config.toml
n_layer = 14
d_model = 384
n_experts = 16
experts_per_token = 1
d_expert = 576
d_shared_expert = 0
activation = "swiglu"
moe_layers = [0, 1, 2, 3, 4, 5, 6, 7, 8, 9, 10, 11, 12, 13]
router_score = "softmax"
normalize_top_k = false
routed_scale = 1.0
balance_loss = 0.00821
balance_bias = false
router_z_loss = 0.001
init_std_router = 0.017
lr_router = 0.00198
vocab_size = 32000
norm = "rmsnorm"
norm_eps = 1e-05
tie_embeddings = true
optimizer = "soap_variant"
lr = 0.00336
beta1 = 0.95
beta2 = 0.99
grad_clip = 2.0
batch_tokens = 131072
seq_len = 512
train_tokens = 1252000000
steps = 9553
dataset = "wikipedia_en"
Below are experts of layer 10 (counted from 0) of a mixture-of-experts language model. Rows are named router (the router's row for the expert), gate (a neuron's input weights, with its number), up (a neuron's input weights, with its number) and show model dimensions 288-383. Each number is 128 + 32 x the weight over its row's rms, rounded and kept within 0 to 255. Numbers have three digits each.
After each expert's rows: a language model's description of what the expert responds to. This comes from a sample of Wikipedia text that the model never trained on.

# expert 8
router:135115091176099173152182178122158138109094102159114118163088079139172158192090135123127121189152166163102115165159134149110093134100082062110209183129072123116176183115062079128087077063124077134077142081083101082092191062165171137107135097114121106148098130101121114158084203122116096147
gate0:139104177160106165157097135101115182091093028085120066132091107101131146108091092059097074144093142110063140139113107100139150162096183144074074105106075097200098118136100086118114144172129115148118090138125167141115162132239127157172139130171175160147131179125135145143105178098136126079
up0:158080142134126166093181134159133130055139163103151128119148164077093076098140154107029143145138076118108157110144132130119121102123095148075122120123131134192104130104110089111090103040121129162099197185109119129198184107085119069222129105145174077110151093079129132086083135124080156075
It responds to: Word pieces inside titles of songs, albums, films and TV shows, and performer names in filmographies, such as Love, Night, Girl, closing quotes.

# expert 11
router:142153102131084118130131124154135134160114119126098082174091110129176126153133175083093156172157160137105130141141162153107106131163155069130170125155120088105140159107100105119114146111131104117044139144089090074171119140167159126169113126174113108170132051128141152189125147158147141163
gate0:171087103143149084088096175130126133111085140132140146149155161181167122119096092154095059132140150134141156154136092125143136119136139160151097138097133120162075155138097119079107154143162110129158134132176136122077134111147151136087111113123074144123161102144164061113122132063118114098
up0:152114111090088116165113127141102133118118150134099127115162174171188173073138108158134048162146154084111137148165113163159182131214148125111142113096112093135103124181116120102187158164050168126087173153158110141109221097153156154121127105174105121118138146127183095129115150175107123071
It responds to: Apostrophes in O'Neill-type surnames and possessives, and pieces of personal names and surnames, such as Khan, Moore, -mann, -son.

# expert 12
router:142106126122103153161121169073194152174112112127110127199119111131165168197136154161124137152178167152089187113179134165084112130123137090101157140135132115142141081120090114073090129098115091176067148129156087070116135149184131144151100131143114070122130110130093179182123101148132107131
gate0:095191112172105140122118176165172191011094133128145057118120129128157131081103040124146168099152160125118148105143217107174140171138140101145175099130134089123138158100168140106137127106169208118159175170143138101039156132080123133124094093148131146137122125172102169162109101108149130147
up0:159152140131116205146110130115190165074066144107129100139171089109163056113134116116161116083091162126141122101141177150119180199163172110104160149136125112127169105146155098137174144086077113123155162164150137103103167096132113157141104111149100123137114120146132146157139145093136167132
It responds to: Hyphens in compounds like medium-sized and full-time, list dashes starting infobox fields, table pipes, and prefixes long, short, non, pre, self.

# expert 13
router:138156058145117175110104113142170131119137115159128116160127092198154135131191135159085103120186101109090164125126169191095108130095089099167177128128125094098133175151152089071108148072143114131099158095119124074137147081193140097125162120125090121089138096118093173167111106156114114189
gate0:130177089123059098110149185117159159076094096163088115129114212176196143162168084144118133087170110102087153144078144213110111099163120128180178069150185128121148154150121111144137118089163108134153104098168165103144158184131128098119114140111148083055169127103180150191059048150120118140
up0:083098141150189136170126130174149110159121183078108120211153056115108093109106162110074113135125086145199102131186184042139138162077131114068081172136138133127128151103150138122133116139098087150102157162127117141143095093129063174117136131113111183143089109162089127081116172150143180160
It responds to: Opening parentheses, quote marks, slashes and single capital letters starting abbreviations or codes, such as (MBE), "we, U.S., $3,000.

# expert 9
router:138087161229093142138172160142138146152124101156087102146089121152131142138132152123152107099172117171130095124180113121124143094141068091123170172116112079167142130095071070093108118094186115137128124161102152083138145080156146137143114112170094068120097137102141143132108147164123108164
gate0:080129164163088130161183147108052106141138107101145147087076116097184153110127142177169147105144139141096137114088105155117150171102115142155135139085180146108081182208123108207099111146176113161159141140103171104129128047164156146176143101144122148150143122104080160179144159161156108129
up0:139147156107176132156080154153175140104138165144062081225144119137071108137072099089087116101127173126097092153157110123111148091141112124087169070104095113105129087111159200124147095128087124133133128151106072128082098174057124180040118160077161073110113184204146128129118109078132133122
It responds to: Articles and possessive determiners after prepositions, mostly the, plus a, his, its, their, along with possessive s and colons in credits.

# expert 6
router:134157150130128153133145122105130153131084127137078077136076082091153140138149134137162107159159183143098180149132169157083098095153120070128194120180165119094158134077132112158078107100135107090108124092092121058181136073172167125180143117189068094173130060105120138172161126199143130143
gate0:165082081147155145098113145109138139128082097163159134108144092148126162176107147123111117144096094112069067122075132098096143136137138101113201076159125150095102119155126166088160106100164111167127170210129171113121152095107126125140095097122089094087121094160131125105115125175158186139
up0:171118106101141122160124131132197126167102122160092135123115175128122203150148138127135131125144078096143156137149155179115136132113101056167123118096166127101173169101137088158164128129118161184123096101156123132122101189133077143148138136155133113084150107171119117122125110153145185144
It responds to: Periods ending sentences, often after a name, noun or year like 2017., plus ), )., ". and colons before a new sentence.

# expert 14
router:125078124164105158121149152121194113169161150153101126154099109149103144172098111115129065154187185198100119104155155099115100112126108063095159164132092086096126131099089100083096143118145091143106148092100122074125102128136148167142132140131106088118130089091103132145098183127095095153
gate0:112109177122117073118202150096120134104196132141160149106140151135106126118120128105139116180185169132071117098103106123105163194085101116088137151150156164173131115153134175136142156094139135171102170124163141146112136111173143108128196077139087103067081079135128139105105118115161128189
up0:129104091096145163085120064174173078119070179137112081132066105130119132159076110120105077143124060139085141084103117098066123135163093101177136097110149159140079134219164124113108151086135137137061162106104104095134101147094175148142165109137154148156144185125117147140107071104090112100
It responds to: Prepositions and quantifiers before noun phrases, especially in, of, from, and sentence-initial In, On, During, plus some, many, most, various.

# expert 0
router:199108115152074159150151189105133150119107118155119146151116062135188191162131131162158129154185160171054146083146135193058112105141099084162129157150134075091156136141132081093117109044144098147063120117039131066109174139141155137119096146121122126085103083141108162181095104115112161152
gate0:106105089217099155129165139110096068078060145140142129143121144164117080188159067072114115072111153070063120121072139119113167126095117125145090140120093092131134134147073138088126133104121136060150105126169185126133165083088127130096145123090113118146125090095132162148117074119156156192
up0:099123128196169105123137151094102102094085119149073140143139097165036095119129086108071080117130160106089113122081184135164112173122073119170124123133142083119167121176121115102129127193132117030135087096144107142051134123146102102102135157104101098103163103118078193093118152122115137172
It responds to: Standalone number tokens in dates, ordinals, statistics tables and year ranges, such as 15 June, 5th centuries, 4.8.

# expert 7
router:118133133170109170110160174125176133072134098130106110159115084163175162194142180154160118139139114137066143142162153174076146097100082129128178112149112090150168115090110058075087095097130107134110154099087115092142193144152121137090141139166134107147118112146092149150148109172162080202
gate0:108116148118066143125140110028129094102111126155146198195108121095136170163201115155159070102141117137179133158119101166117084149159155135095095113161125141105142139107136094122152131099202098154157156143147128124150192107205150128156105135059112074141137081141124112189140134101166131138
up0:156132146148171084155159145203137146137129153113136103086117123136125133044096140117096177186158152145114161128124169095134132105073132150135123130091087147108127134135144147134127168148041131053110121099136111111079093159040104139099165127222149194109144147111102148097126109148127153145
It responds to: Commas and table pipes separating items in lists, tables and scores, also semicolons and dashes, such as 6–4, and 1,425.

# expert 1
router:138164110169082181159111188117131105135107118168138139146078040198144158177191150098149136171184136125108138070140138114123057097088099082113140138109107137178170147133101048121095122098138122135124104122139140069117120104129157096130145114118101092171134134095107128170104175163140116172
gate0:138174118084089086136208116142106118112103147113079092150136155114162147131151193107166115116126122126110152109156133165076093174121166125132124052148064126133103109081102151136108103100154120085130132143116067122129115080144170173165182188157060240206147085123125094091161175131048132106
up0:179189160047122149120153150148134106072112157107130070161171178089135128141163166104148179119112113170177139067103156131078111114115188178157154112105126120107126058072108154083134143152150156165142125135166127105138134153122115148088180173092127158152169086184127117129159160246079133128
It responds to: Pronouns, relative words, conjunctions and auxiliaries that start or link clauses in running prose, such as that, he, which, but, to.

# expert 4
router:140139160101130155148156101101174178142091100155116093166087094121116149126134184107126107209123137148093143102161130172104080080133154096147167136149134084124130107111151128131152123126134087159088056159064090074170133126203149120143120113108099159128138056112080167140148140174140090148
gate0:121158155095169109124181082177131119144163113133138076141095097152189148086181149134077095148167151208099134016134065112088083074119099140104106120159126114134109142107163150145122218111127110084156145183117145143112141128170122137065111065147105115110133091141171110137142130089206130097
up0:118090110147103132119092184106113121108083143142117189122147144099107103157086063130160169116090090045181144204136175145154170163110143124149181109106129123111174113155105112102121054099138134192084155058127125105154095133108175130161142181084155144131131145102068144125101116166034124130
It responds to: Line breaks closing table rows and list items, plus == and === section-heading markers and ---- table separators.

# expert 15
router:203160134170071171165131128134107171095100117147104103185144128176209160156115115123122044137178118184096106111108106119095079100100121085148183146133153141142120168135128101138095130071201100158111095137081163074080137109175128154158093053155155142154157151079107181117111159132052147181
gate0:145150104114189195151144151133178110119109145100130151154117186101132157066171121138144130128154106082135161126128107123136105151084128080180091144128087128089107103102165145075129122078132104134148192125154137107124154092162128161085104111128176086115104121129090159113116158120162178138
up0:100156138168065134122118186098089147119138124156102040135118080121107086128110186116124126167192154160139110171092106108130093096157149206134126137081171119203153149109137160183089123142154134127120066137088116139084137131151145161181134143116127105111132135148101081079163119102090128040
It responds to: French, Spanish and Italian particles and word fragments in foreign names and titles, such as de, la, du, del, Mont-bri-son.

# expert 3
router:173119084180134108154157153091145157112078120207100111162131086193151124147135157107101107135167136162093167157126088136146075133145151028074168175171141087067135147101091144111090106122141122124086094128057125075171136071147166123107118104110159111130108139093112121155136133143127108176
gate0:066155095164097107165138061090158068059083179168132129177109098168130097112109136177124139158079105135128154151083116125159119093079139118126189182105172120107100122122113149074107133160096107136147139138082166127107064144161148109145180066135140068127107133084124113144146130121097166145
up0:155118138122144095135153094087130116095074117117136140137147102101134126155080156134142098150158165161111134215110141085130154091105169135140108145123154116057133102076146170071106095184170052096172143172119134128052097147110133114160152128169124112125131123073115189159116149126155210136
It responds to: Words and word pieces inside sports team, league and club names, mostly in results tables and rosters, such as FC, League, Racing, Suns.

# expert 2
router:152146129169093166124143202074126177161090166165076085156078090126135185169108110126148089158188118176089095117111142139082149103123106038119150151124133119151190184157119068102078153093140113128075137153120105069163122068168182133092127100152120093174096115142151150174122161097088073161
gate0:102186162116130111089140146168144155081106167124152149135110109162123138156142127127114089144102075130108058144121097072162076137132056120161138121142108102157155102091114139072110150155127153147107101099155114160157099076170081142167099119129083049113156047081108148143113129159074103134
up0:138038123153144149149159111090152102126138141125045088112099159091130166114115109116135126090141140150102091150180145110095113160056143121147136147086169137118175120127121145163121129163086057117147106118115125094121154143129153133110087139127221118105150186131130163082187124089161100109
It responds to: Main verbs and -ed/-ing forms after was, to or a subject, often before to/in/by, such as used, made, became, released.

# expert 5
router:130102119178102180169163211099129183120047142169110109176114105113136153192128150110127122151165128177111138133117112149117105083134122043096143159107141108139146182143100106103111125108141082156083144154094147063159115088150158142145129107149158112178107129101120167154144168114150099166
gate0:177111107126168172098172127102160134063115145182149083126126094145117105137071158152110112156150121113121119079163185139111117168100112178183120089105124175060155144097158122135096134156167102072078117151135158118149170151139158115094076165091130112123098088159095145153136159152159076113
up0:133047111152192162195127178117151150058127097135128179162110125149112098172093121137127113123143102152109047143062114102143136150151155120120111100121120150119071175109157134149108120131147134111193095138090156116156178100131102066113123120153124031066103190124179146137147132104143098106
It responds to: Nouns and noun pieces after an article or possessive naming occupations, institutions or domains, such as military, director, business, music, police.

# expert 10
router:126191157154077129129174180142174137117073068165123140096090150171126128202111202071122110154154159173145114143134148130147121098153131047134149141137085137121166131113097071138098091095104085095057143086067144077155150068118155136106125109150111158153107110075120146178127138102107122146
gate0:064124128124104133085123108163100082160129150130151112139143168114151095112090110113122140090092143169123109117142123224135194156065146159181159125114091121137074151137090075118158151125164140114130157102100154059124106118112133147100174121139189094151112152088108114121127139113131104088
up0:159117127108140122105136092161137104145139130161054119113180141095116149157125144103154073195156128132135164165130126077091111055209090123101130123176134113094158098130156173143129096146090137171095088158109138173110168132187166132151055077160080135146130080083095097125178189115133126157
It responds to: Field labels and section names in infoboxes and headings before colons, such as Location, Coordinates, Website, Career, History, region.